Experts of a small language model.
Size: 12 layers, width 256, vocabulary 10016, 84.2M parameters.
Training: a variant of Muon for the experts, 365M tokens.
Below are experts of layer 6 (counted from 0) of a mixture-of-experts language model. Rows are named router (the router's row for the expert), gate (a neuron's input weights, with its number), up (a neuron's input weights, with its number), down (a neuron's output weights, with its number) and show model dimensions 0-255. Each number is 128 + 32 x the weight over its row's rms, rounded and kept within 0 to 255. Numbers have three digits each.
Before each expert's rows: "comes before" lists some tokens at least twice as common just after its tokens as in all text; "gets" lists some tokens that make up at least twice as much of what it gets as of all text. This comes from a sample of Wikipedia text that the model never trained on. Tokens count by the router's weight.

# expert 36
comes before: "the ", "be ", "have ", "make ", "take ", "become "
gets: "to ", "would ", "not ", "To ", "than ", "could "
router:080162121116139122129152092083162066117183110126116113117153140095153132153071167108167111119176101111105104103130102116174195111118141087148138105110160143110127114079100132120151143121117082160098138078185099094121143136206106090074150109162143176099124122137113161167088149139154092179145092180121122173165171192159180123136099136095076084102149114147138153064067117144144150129121159109159130089160126216182108130165103143150102171104129174129131145159129167135128108147084096149084147131135116099167105123104101141134064162084131127150170141203103107067084096112143187109088110121092095131161121123130125135164124110154171180115104081108132112119190133173134112154100152100160154139111213092137146139162222119117191186111112187134149193081113134142194081173135152
gate0:047124178194168139173200044092143141183125163146127145125077150107146133159129140112070121141124162086124088088078116086145105085100084155073128085169153127127136156100110101126082143153185076142161133145195188084144158152078111158202083093150165111148171147136124145087124087149143085138118159174128088171125122090152106077128114124139110104112099179066162155167120118164156135136137127114140099127157149135099111126151140153125147075125127122067117107144167110079148152087133133146081115154148145187145123099173103144163143128126149199138127116142140181106134078114127169160137117113088126156144130100123153128131164099128132107098144105150101182211110108197077137175136119115144162104134168093112176158098095096149108191157127162131178048098176140092077146201110109
up0:141133113146139139088131092125139125175114156118145125127098138126142103129090122108094100142150106180092124165116133089123185131143180126083143129124096143108098079133116105120100128094115121179115089165130074105145089123117121177076160115161163101097129137142122114139079112130067119149158149044173098127113104093120100102160081146127210097116124104159174137135137194097109139083151126134214097125123140078196154101161127110118210181100149136055128164072160123057166111129137124134104057100159133143095090174162160171079152085173156130129137135126103148089093134092149151138103152181156078159188145203116134117218155138141104155168135131134131173119145095107150083146105090131119140135057174111099139117117065156124064164140094182082152157211133142101141139067161107
down0:131138140081147167122147183157158143163149113184129135202050169104122076162213120109148131112137211144110127118153157126114156145112143120150077088089156126154163140095121109124142116124103176086137099146183120052131164106118131141110106157141168119176118080070179102119114082118109090133148140060091134156134142112146065137119172144131137107123129135136071075180135175138086175104124203130136127187114126104176171101121131110106141147100108126138156123103176144083135108131094094144133170089087051163102087162187117046164164084149165116134181107100120116126160155103196171118104146125142078082175138123105099105156153133095121142131122102075094167140136141056192124099134099173151118125149123127138136129128158082080098105225089176093098100098147127127163119121112165
gate1:136127090122122124170234192070169096134138140129086100120080085124214090142170191113147142157090154107102139141154123111132208114151125088126129165105097154173101155149098139160112115116153143080168136126127049134118132081186144115078105132063099083150120159123099109158137171145179174115136135149103166159116159176086147150143144129150158137153060132142110128122144138150105096147131107195155083136190141066112102124112101100131123108117136117109124124095111089183104132245099126107178097189122147102106126143098128093174076131152132145126121091105105128125122109166152178107126112103103112105111098088123106149140087128149135166166099136194158118065075124142137101131159126111102156137093104204100100134194151102152085146074154113157084136065169070148115092147121068
up1:097097113081164141139150068110116161136126131121067141133115133154106184110143175172176147117136164091141151098113101166117107092149107168097108143076136056115116145118135121156193106150136097139144096181060129085137158136152116117114149095133139143116097090129140117127130102137130187161071154165150129155147096151130148101116144082139132130094174131108084104120108128084071131092164081090156110114113113154100147161080165168144053119133124128075067122116095145118162159134166127142141121126145079177128082089082146119127182075101107147139220061122107118163097205136151124153168031132086101197186105115159109138143114167095131119177164198110112128143174164139180186195174104173126165213105133132161139122065149122121073145136146125133161079164168147120110105166135113
down1:095091181135156136146096167103125119160061123118127169225099142075114117098208123168044117125095118138169082152172118172122137175144132141156157116120121104136124157176087169117116142121156213128167152137127124160143135102108112126145170155085138144125100150180185124190186145137127125143094204110150136110109115158126136133094108127151132098133145129162129161084161083135129120145207124107128155181179105126076143119110102144064132135099084173134139102179125132094068146090200119110138157182105153140108123083154169117121139057145091079117144137092090130092099209134117119150115152123172078135134119131154168067157073146119108130148129150138149080130144124098139172176150149104091174183146166121162163120199124112212088161166120084127067128069125125149110128156122161
gate2:124173147137152122173170121159150108100077087062100101134070093172091166098117119159155174076126128090155181157101095139111090145096173151119124157139160092130171127161165138086141075156176120098155119095139183168113165114112093144190139111109129129131148103108112219163145206164132100147109125145147119115112138122126126134151144136157104061173161172146185066140117085078124149093118123153159096195125093153121090136144097099133076167093179147101173149178110102113153098065131161127225125200181140105136125131158128145125099194113114121155144102107131088076143097160160124115169118125118115147153153140144126133138149190154174119090112110177121146124172146146198113122120111175126165111119140120137106141116197153106095252163181186120127144158132138155120103145102092
up2:109112115151121128131063193133140142056123186167114111101109098132126115143140211121083128122100125213104146141114096090125151143115192109118123068146049106071070090132121122129130113077144165180115196216128137094197076153128158114147120147135077133122131158145133117108161159127120097169083129111084090139119108051089136138156123080145141102146127117087069062099121096084131194172135050166121117152199091154124175130106085136135166119135096105115095116175125081136141124117084160174121142094176092204125116152156099146125114093105104113108079157179134124068153110136103118123121164128137139139089105144100100154138080160135144120177181171107125140151157141146180099142171127142102174114124138094155107109112144135079163133197147140195118145138145080184151148130108120
down2:128133144169125136120167112149148135158116089151156056141103130154055140137108150181135159175170139070133131131089143106097073098164126151073123168127182137068153137125187089134093109168145093160124154076136181116112187142123100124118185166115132173147128142097120134121113179135120159116171136130149105125116203127143120163108047153178183115081088127152150144124153112172111100091095197120134124168151133109129110144120105123074091137143132130187103128159140117122147129101153136106104128171104126107165122106147100107170115146126159156147209137172134201078078084082179171064174114120149190113176123172075180168141095190107115133125087095065146129107181142181130173094122098130111091116121107115058139118103089128148126177094141233132147162154127133148123079146122183
gate3:167146044142090116176142121152175076095104145132209119132127149153085073147179129164147142118153141152074125064092123137139136136160110117170128153117185095053189128165116157100095113136088141157096100173120128135097154100141124166068114126095197154088108139148144093077152100153125132198065109110084197136123120088126177134109145117063092136052102091124118200140133118144088112154150158170095104126074116154117103133146166149142105138087129167107093122133169081200112106145131136138100096073106108174164144092047152119134096152109143113160146087130162079142118172148144144118138149096065124130136142091105039147095143164144132162143138090148137083170160138144130149124172088136144142136178124109146103105154066131127104160093074136119154185069116133171100157136172176
up3:071127152141127087194182133127146177151163105127143116155126120166121119175152164132119159127184188188092079114142120062115115157131198136090062177120084140158108095117131169078124198118078148068082073160192192108120097171152099120201130128115081121073120114146132134140121127131084115075135169084119107126058113171140125110059148103153114114153108150162155096127114116135142142113140079145067129145140114100133171123159119115109041102146197109157173108165109091093151099095139090137175108173165155155111106143125126163141094077143130170138091161078117158134108145116132121128080174084140129129116087193134103123179143162104144147111121155178103167142198163084110064124143129098150117143142176130121158126191132126088147169101076102105140139173148136186122121175102149
down3:118102127151114090107115127101163120079118197146133146129139091128113146093144169096131102102156144129149156170103077177172078130117147113149105191104145119148103114081132111174129106119134112093136157077134157173108149162121101085130143094099177148185123154166123149187125145148197162144109169176094139168089127095131164113162166138124142046117096128129172138064109104129172119143095068043123181182178132116082175091140103150133170123134138162102114155134117134195177155113133099084113121194130176169137120113126168172149144137138134158072117177134076151123106129159064089174134155145118092149163130163122082111122118212133077093152181128122124083154153113107086155187120116103162117255131110172137145084105074178140139169113090112164114180131102114155132109090092138
gate4:138089117166150060158123104190150165233153121183176078173129132104154066156161156164157103121126084093108091146138133088084055167113091106129120128128185071129167117141155153129113112168141108117149156158160205129148106135178105119162155123087158151106111155148102124116108119111127193156137114151134112124126162132141143159061139075169104169136093180078120183096112154110139065123079185141161093166128149110133138159127177158136175088135080123072099157091132100141164073214133176141132160118064124076111152098162109068101138160157086111152158108131124099113163084107086147115105194102156121135160172080091109173090121124115147132135187126141131216141123123125172086141138129136121143115089056090113119171114113117126097133074112126148121100107124154119170118112151088
up4:110063189140121080092120093117079099124116076057172103126121116124130135094144130106088099134120191168120127139082176093159114135149152173160114194101129171082071136077097092182039128109136209189158148074131074196163121132106152142173170086137106145161128134133147139119166100118193116145112158079124119103094130130168129170107102142113074152098127113188089122109158168197136167174165089076147101108105145123140131093123066099184153129146134165148123130092180128100099194130173199099120112120119126126160139124091153187122099144159109193104088107166181132151132116110145141149132117114137162143131130123120060142154139136061148122090142137143100083160113153065132154086117123100122139163166161125145192099094096100155140123095109113117126122140085115046096113102109154
down4:175096203139139171172099063144152097186129115210132154136120091131163140155097166106115120116168100096156158080143150098128099089175123070114105119158113096108087125143139142127156156152154164151105125140177090140123094163125133177083075126130098148158170152081163144095168148107101116182125158103150151069051149183131119119152169042125096168150136135169093143131129079122033111139168114138144127104096145098131138165108118097152142130119104104195136172080160164121089127125145159132124066102121082090102121090149103187189099119126104143089099099145177119177214123121190123193152116164126144069132111140138114121078112135144068142109132085174100109129123150067189156072099125109144139130162158162112197164106145084077129135173114110146069104155139120114114125136150109

# expert 51
comes before: "was ", "is ", "had ", "has ", "also ", "were "
gets: "he ", "He ", "his ", "she ", "her ", "they "
router:105165109132095100142156078123184109165152091102134096117195114082139145126139167118131076116171148116089144127131109071170171170089112111209092182133191180128144138103117070138127125125153095162104099088164089108130165155145070136133114158105153182090092161135055160158090141128117119119142117172124141117093146154159138060156109141124135120130167192146114134121130129112151098155120206107167095127184147116131159112202089137158098120100130146128101195168063135105170102130120127115064130070143134146174070103125113138178079127097093110177170130167131130078096132103106120175112128173054131067160137126126137193139131183111162179103116118145135112146142122190142119169141143084171141128135212098119105209183115065119106117122073135106141175143119102138106162139097164
gate0:102041146078157064104129147145144161075116130126070141166095116193062073105145155154085172097068132164137164152152092154056097146149162078086156075108121111153157136104100123139147161090135166132151113141095138122135126160156175105191109137169104118181162156132103178145124160120167110093120110105086112145155128137105089122104167124139121083122152206170111145096129144107126100149111117097105140086135026104125115144121120149102090115123099138143130097103074097098154156141113116149097133155217087103154137204095124108126082135143129131127100146129114135139157049135137146129126116080134114161138151145177106090059111174154156128172165099076095145125099062128133094102129099115193122182092124188123201125126145207104110098161128158200141094176137151144137074122125120
up0:121132218139185095089106154125083131118120151147139141145134049109106101118145133129101115128054129117072122163174093076134119179097113106077159114148119079115195125129102122122165124124134163133155081198096128125102132074193142137092135181167130154108107128159101118135105167111121140140143078155153090088141132185146141107156081090175050077114124132056123096151156163118163153102133146099102178110063115212075155131084123102145130142081096129088101110099089150126151152089147170130095171105108134099203139172143165129091132138152108108166088124114165127101087105076088143179170137129152146124177070088130131200184099151135081142167143129133146154104076163126145117139114118151209147088109133103102149111169152069139171140156154159148135094167064130080162140120111149
down0:070119145146122152107154098097114150066100120113134215134186095079121171112070162130130087141134085094148159081117149114109104160119185132086140161175165161162136154144150132113158081203159102112131142097077150151122071123179107150109107155106131100138085157177093140085124172143086147048172115100177185158163067222129207093124090152118153140126098137119097061127150060141156184124138116116122085109074169130148126169203173107077138117156115146113156123189105145152121158112089118128140168118118136112128187170144136144142104096106103167099141105179149126099117082152152195131133084151149190127173109061059110114159153105131057106089108141141112119131125180160144121107095111126166141072136142150148161085179137096116146151143120138149125147121114116145133166137107102
gate1:131092124028057181104136146120166121114147088187163125178077130119112161112162116090089136091151080158107070113172124123103086117139126142171143154111164090134123107123133098134110127121126038158093101206109104105169107149127114144133133128160134152121089138139071161215077070150141158174159125133136136135143137115146140102153128128131112135126112132141183130193134023149118120157155067168143157112152134099148187131163167050083116133133128088106150114089190132150167122114137069192163149123068104119097198073165094129174077187195124104132134126197137127149137129102082167138150110120097096133117155189118122115134077097111166095132063138169113136131110104144126144111128143162121061131118125134118150153154088179157147048110133162086128156123154144122118126152145116
up1:142161186091085144134178127133188109143122209098149113120197102098163106069080153123185157132086119149121157180109082138140142106155152116110138113150132117136129153061084165136155152164129118141121075090186167130133112071094108124114185136142188084108097120080151129172123108172129120179184162160092167162150153143120199124112093149119197135179140156172138170182109099124181099141094097162102154128148107121110112139198134157102147078157091103150161176162097185163154107131081068153114116112085087101125203102096126139127175134138163083128133094151165135163143127112160144100056113109114153146105133104019096141103157084106203135101092167146157143074159149127145152162150106150189123131072137143109101136139133140121091122098155113066135115147096112124161115124159120
down1:117176111126151139073089106097168159132100109155161065092086091141111158089116116193099101154158087150193134134161138071134102131131098085180127147163154145156103163180086128121083141116147161127139115063165144155122142141194151091115150145152067117098135106099112124070150146127078127103167074133129129163132124152133093141157120080129144101158134184101114121100129077134116109165160136128105121110105156196163099138125090091101176172187104195065111129160103114182136088159127089124148146120104177111133151122180184113124145218149090116142134070197199203111175116165109059133092115140079207165183093167124124117134140151089114114122122131164137089129094135186180119062145098138130131070100158114164140121165130114115171133121118155191069122118154130133139112111167126
gate2:125166150154144127155093122140150214150170109118098098078126116136145140120119123118133202134110184137151140144211154081115107141116158146104145130072128092118167157130124085134090115188128116179193137081059106162132109117088105175104097137131110155147134061090141155156081107143115191171104144125178115163167123104168116146154169106071137148103192085157168171211151069080095153114157155187148151082113072160114123150052140085150159113148190148198114130132156104137134149068169155166108156128113141105122120145159102142184146159099125134092137151131125122163133142137145090077128104101120140122123158126166181190144144146176145116125221064101096114128165139107093065138129112128142144118118117113140135099139142161067166113149158148042107136111133172166186150138159115
up2:077166051223158148161153122120133148109120181179154088185110124097123156106117148067051155098186136134145178138152114128174146137165146163145140152108131080190119137083123122083098091144145162115168081187164201174114102177097137134153140101125190109149131141156149153176142109161167113100101131118120116117112164142069140118131121087193118139072169083172182173134121080162152081085144130111086131161145151112125178060157138124135142121149139117127159154167129113160145144166124185139154174108147092143105132126124135135077140129133132133100119083144152126130169152134111120099103115169158129209141133146020186095113139140089114060087075191099079120067143121140082132111140131096158125171144122131154135109176154163122153093128117069151146076156165142114115168089140134
down2:109153126074119147096140177178156110148114146130164113137164144120095136144128129221173068121104141145103125142114135153136060130143121109119128112160083134110133107126152130161083110091131124189071090119172100078170075137115113125128170163139082147112137171150197075095176125185125108149125149087132131125148135095208092130157147149115121057186130170132084104119104160118103117203134161135151183165133146106134186142105105086136114145106096141143156144121197097171088135117101140140175115089135139191137074143130046119145094139105077099176107205140143113139085138125130136196125115130059114114128066153126142171092122166111065152157150144136170136164133122053143121060129128082173055143104083165157141135071145159133125147123102116125146100135081106114122040161167123
gate3:140168122136096159187152125120150069102181100162089110081158167123189118075135150132150145118201102188175120145125120138166118129176131198119160095146100184149131126120131160140169123098127097170114109105169143127127115096094138118114136122179123089051140147134161142130143105134090113158061101137117149092109125106153112087116133150169078177134131150099155134132117078137155125121126141160084190188137133134119110148061115116067165152130106142092122093063103119177101140085076127101077143080067157154153149080122181136106121142098109117130098059092122121149160103127126048147089122118216133078127162173112189153143100139136137133086178145161118143161176071119109139064130111058158170161156152143167148107216119105096129094120075134169153170138161088157147125153187155
up3:160067116149152121123134091126115184135132100085091146111154152123135130144153170101086156141165166129093156116126105176147144158127153146082131146136133116163114123126053127133152111195108164094169100107130069131157156159156143193059152120090129133139204151138171118097184160111115220114154154168083090165101129110117169151172104162110123164201143096111170145116116075105084133124184132129150093145074131123090119188050134148127179148159099170128136107142088158121062173149125130083200111181193140123145090130172188165149154109054096092153100199152104108108087132123117100144176112175106128160111083081077104116139098137126109046149124107155188139090097123119113138151144135087103137108144145124143082144102156117072082101117124103115095153130144101120201124104103112
down3:102163082152110127100148184150148142132081147125112118057159118111098143167093149188127083064111107084095150152140152080105072189117113146114166128122104136055148148100184115070117150086132124147121147114180161125087120172068168129145088116175168081125118125159023138156166140138189071177139164133113124119101141042132114077129144180103152138089099105116120177187105135096100096155118077117107147100123158068160128173164131092195090141150129096124099134096162202093174106080105135096115172137101123162090160165079125144093123088125085106141120167118171125186106135116089103160137166156107119134146154103163119097172107134136065116165175139096161146095133102129123153063143162116157095094097105161145107146115106087158128100128149049124138109190146140140126174095140123
gate4:145118133184179163147128125122137150155157157169167094105145088142160049139131132167126133106115118166123127087153045117101135123136087124095108158115145147148171069136117171119201148096149140128086150174157101083156109115145115123099132147094100133112143110145119160118142090159150179142140141109155134099181142098123132149136125129115041071147148107088088121090111157181208159179151114142125162074165170164170137054112146186153159143132116153065166164150150081129149087170083094084089140127102095140165049163088091108142118139111086154144133135144079109102146107214101189150155116087147046186084159148146085149159131135146110098114174164177095149113150122104109166116128145110170108163097162147138184133167107167095126068184143134124060140104099191099119140112133104
up4:143143125175114108113093120232085122152150107131125140175103106113169170139141076128133090142142124155117104143132125164168143127187107111159145123166087120125108124143094131114142083185146160175147082130187092118080113069068163190163114190153143109138207148150163125099151115099102100145104135146142117167047120136126095114131125095021167169115112160091148166104146235124148131115138109094109083100057159106168106129168200145074144151095088111157162139064123141123156105101149052092154112093177105151093173190121105158166136112113111161151168104145102095140088143127171143138132110139115118084137112160084141133171119062159084113162110150049163162165078101092118075121124136117146160130131121144114111098090099123128101096105140137083193154158119115151126138118135126
down4:108127129064084174152076170135124094191105082098115156149132171122124133131198157087097128058145198108133173106167163125122107042177116123075115128144113097169069153176117128157151167159119146130105044128171131165130147132076158128146083156161091150206110133103128104098135121111057100155130139114139214110087150127174143148197127090107167184116115136162143156129144119071139129120184108130102089141118123071107167148148116095151156117132101102130142136095182189155144165132116112161163105121099089113147141144114179112156085155156160165123174097139040140161127105121112097095126134137105151095127144127088085078168124134152094146078081114062138084139103167076159099096099112151113117143141119137146153140097147128098189115111151147059167163172113119122168085163096180

# expert 57
comes before: "a ", "been ", "not ", "also ", "the ", "an "
gets: "was ", "is ", "be ", "were ", "had ", "has "
router:094158054092122086146161099097179112152222095120162096130197118136135123128091153107145100102160126115113109096132113110143166140085099103178069144093205133150129137130113130134129125138081105165141121136124102127135175094193106088139144178106138189126048115172092113161083134120139123083154137157076115212132163157168169100161112195107102121125136146124150144131136076090150118143127134091126144128139152165139123101145102077155136121100088110100120156191076152129156093137108138096079109076129151103135068119111136141135138138152124086133189114129076074119125104140103111153058115130083080106115099109149195189183090137144164193140113136148128135188148159171121142112130148095212144114121209075088134130202132093175121165131097172072132193129110152112161140119146145
gate0:115153120086094122092122052106133106096110128144110151152121182128146135163097131142078085087149230078107114113131105092130184129152159096168165075129105176153136153189107145124123156152128105138160114109151126063142125138153126141117130110120184098150150163188112121070131147152131087174105069136118102126124115139112124169085153173132112129114177093106126183082150145159126195119165150103142114098107124116148086146094126060121121066114162085116079135151141124070120118119099142096100178119115098124075133112109115175115132107110101154162156222126133147123042179153153148145095046156083127101156143052112066142135158143172149049105136156161148076175135168118142097176110082167137087105109141099099084145161134093114122127087113119174159150131114142174166154088090211
up0:147137154114083106117131160113159097176198157125111147176117130110153123144138158144130069111090175115178074139159117125176158116139105119150155162167124114067097118149128117145073110136082090187152067124110139081162143161114127100130074106074157115143085155140075107170160162127122141156136138144079122109139159184137069069090126129136101040122154054130083124057077133137118120156169111129143103137122098155140140090126125158101152161085060064121179155126193073131108128150159118130129150121077155185128152086122090161133059118151162118180194195158136090082084146148134147147124156121052119096111179112129106130140134106153181086156159130078177103134132147143100141122189090176148098071145102105127140179107130122143070075132082101124119189119136113139149088172139166
down0:137136168097115127117140143124104115117149106115115179126143159078125088116109200110124134124121148110114073148130119087110092106139123171105173158134149144134149217135138113162141135129103070203167076105074127120091201148126109121136112080117085140122143150121118094135163133113125097117129132102092136132101137128126036098097164173135111065126123156149076093136102147114094139165143127167122163095136037080119156142097113145114134153089094125099123152111190070105122157138137129124100205113129171160190136115089075123085094054165129119144151168189173114166078146108104118187108075126116122076102160120132122202134128151115161140146144154133141164140144095160143116136211106166178149055161103096076169128072116092128131095047074108127129169143079075105125045149162118
gate1:089106182167167094059142165076102125096146149088102157097159141178095126142177178103124126121132143174125112078093161136115147127124182132115160134109197108113185098108112117136149148073156104143139139136119121135186111137132164127112133132117152125160133134102127120166130124093092122152127114091035118152080104136001129120126140121184123106113102108133179137126146145155092159201125070100154159072149133097068154157098119160149186103137100159142162143083171131076076130124153118129095131105158159117093140109078146113092149109143120160060159152151063175144104130135180141139086141063102110059124149147154145077099138131127163137193219142129154110105141142141083065062091092145145181148081149084153106160085099175116095174162069168097134133143127168130141138144134141
up1:162180094116081117106210155138142091146148159132146141165121150129092100151129088120096157114071147164182087163179107082112125184149132132092128137157119147207146077095125111123164169100094122121134105092108125155103110164102116093105125089021085154138092098147111141120154115101138151112124123130140123065116152093129108164107184091105146140126142094175116112093124100151063062172095143104123110150095155104161109085176200130110155138133164137098206180118119126094100065165141140143149128168148178117123196101138122138128128176130142115149090061147156086019184166169149138132181173116140110092125151122105102207130084138166107083117151107109118094083135118073125083133125182132084111099154156090169144154160109115102093136112135099130181149161127155186073122095125115
down1:143100150130173211164093047113104145151106130166151151101145102111102106083104201116154170129229118045182191092161108130171130149157093105153103122178093171167107148146142146141097119157128164117139135117154152103155135076100148098150164151113117116081102129102163107089123096135080099072109091078156149104092151102159112065137145156117120078182153132125200159159135073160130093070170177141124146114141086162107102127140082089126093164087110181156122121169126105127099166087144106158169102105113119176180040148144112109113148117176100097173128132104076193141147081094105127148087119134160168099120146131167130129131162140106118125112095169136141090160148149127130123150154091137142107110145128159120086029165126079159144090135158167199127150136129140089130161081106126
gate2:093147103112078146105098083168126162108114106195125137112081097121137168117085116044147128108173151101086107169105146139125164117140121121084182118058184136098152123123165133139142103099166143126143151134201079103152111136111126135100065141132138126181150117131154075147136096064070185108184117171112151149064170080159118090131075076207152044092125130110157126128108150117098059165136108131125143115100154169085129076153133119133072088164130130086128107065113155144133124113122086123158108140140136147197093144135124187153091197116141130123134102101103190125069175127147141190155159086135086194117158179154124118121157128153136130125134149154125160103134143105097087137104083132176155097110115084162105117164100158128122145131108080046100165167085123152165071081110143
up2:166099146092122097142104146106155117129152115162149149149154148119105140141092115094152140127151138031115146135122112089161145113107128140128137101097104115118120109124097164108140117092131197132059099107133088118072094093077172091102090156143052234120117116118100205133111131109101175143144135161133061087149204097188130168148151096174126109095166137100114060126125080106140115119130175144168213087154078089081125114107144108156112102161158114094117107116104074158157087149124107119095234117125112105110098117149099160170101153112139115094157098153092128135065119074118135165094122129148096201120136123169184162109158114130104178145103131105176156160159151107119095147109160111113173125126144115112147087076100139082113139140063089151077214109134158106150172075124157
down2:111101117159158147110130103097161129113110122109101093097138112106160112100103139081078098167137155138153044099099088119161091191108125113084188132085177125112184148123155102107172099093157071139210114098129135137161181141099097102152089069123225117209103118153116085101149114125128106162205117085129169184116077137120141084092110133114123123156098162171089148161123141143128136146113120113081093147146112145149119134071186089098147137122131083105097102111076146108086140095103080123075132195104153170182133114085135140092065150132118178164123110098118096156090105141102133144126144140164143073138136162095056105129086092119165111089145120158132119102153097131055125169096068135119123158117078109173122112115139105221097122081155121134162103143098083182154105163168104
gate3:132110169093132145098094081123117111120131186131123176128074106096106139096148100104118148112066134161139150090131106077127110178138072123128151161108088143166118066161135074158120138117102154113067144125140046182151134182125191116106125123183104120152093156136118117158096103092170116135159132109166133078142112199145150127164146077099112025161087132093092059144107140164063120142112119139062195152197101138138121116156175132141068116127122071138088151092119112121054151126070129122155156182168116134178109087160092136118084091210156108129128175113160104152119147131107177145147157092161173138096128109192104114098169175084132092210125122111098156088156119146128166121128144117106112123098108140134139179134167117103130157174175156156086082160170151126146123100131158
up3:107089156110106127089127150149211102188203144103142181208122112197169164142149126126114122113109115153121145137165136093139173154122150110148116107086183148121129125118176161099118099150163110096081106150103138197159107144098165176149150147189154143110060095080124132144130181131099102172152122152111230127114122139121153142108089159135121121071147170147139119079130153171166088192128094119182145121141166110104105171189158155112122141145127173167173115148117134104107153125087136105126176146103162096122143137097158176093175151092135128122099164121101168098152097198141092073129080043109104134120115120113087143170134118137118141154194103170137113100114094117095220127155129183106102117127097145107192169107105105149127096150101079095142132082125156057110120069181119
down3:156133082087105096057127168122086126135106102124150087148100150159074148135115104153149126130065136147116106101074122069125108156134081163146106157107076114091119111103119131074154159094130103139101096158113073125137141126165144138155123132112131131126144067106130156148151161183166108128109176125098128149156098081072130138096051076131143156159081080141076103100158151083141143165097100100070100160130145101098164100127144158135138172160142137128140074116142139111132140147055049149110103135173098150101091122113117132114137107134098108142089188100134087123126069113141137140153095149143066165162070109184087149102102127169070156096096169060093099115135252158146207186099141150131113166115177140061094155085177163159180153134177104123182107116143089150163146121118137
gate4:102059134157205154137152189165190111122121123152187159089115164134113137112116117112140065116137083095178087111090082139131091064107153140079092100126202144068160113128129143116100116114106115167113129118071137181114112141165176112079150117164168169173168099095134102161148111143166145132090112122132109157128149111139087102106133151180105155170106099177184146072130099185121137102196131094078090099122128140187159125052171083091113116057140088122119142101147148169152096118129187122078192140120162106092153138080153146151145101090104119115108155117161109068126149130129131166140119155151150165099174091124137122085157155141154136166125113092107139069101085182109197074090166141140122146160064109149153127146103153097192131102167132145108084125150129164141172156170188
up4:132124157098147125161115096107094164126146115184079137123117146086101171181109151131183157147102038061155085134183162092094165138143135155059126131093149131129124138185161123151145110078176168172125112150111156078128149171116112131114122097064105108130086082134135106145102149134181093051169139111098111178128083143166146182122128120103145103125105182136176120129117124120137126139150092192129154114100109160104095129167096155124098108113061153124160090117099186147089135110125087100170144061167174127156081131102197107037160101130143131121172100131095120137122148144103174124089128100186141175130142076172158105145103172184151136150139108094178134166133105131111177159123084073209165103119197101142112133125166127166162151151164124093159107173095133146138194083173133
down4:134137116178126075123138149138100123096162097101077207132109146119099110109092114171106098174117179123119074148137150151150152122190149126140133174091167102084146139103133078093138233154177134149106124140143127159152098129115141177139179122128120154124115137134117151175111155195146129133135138155137149175190111140147155128138149120115086115124164137085155154158092152119208120128175144125129118074152109138105098151109128180175165139154136105107098069111071073107135154123166139125128180111105138157126145113153119148081107078145044087115154115174167121145178064099133118206157133112129176121130136161147108127065198145130123167162140134092108165105171097172151125103126142147102111092136138076166142070102187090162110085090167081064031096136125156107075133139217161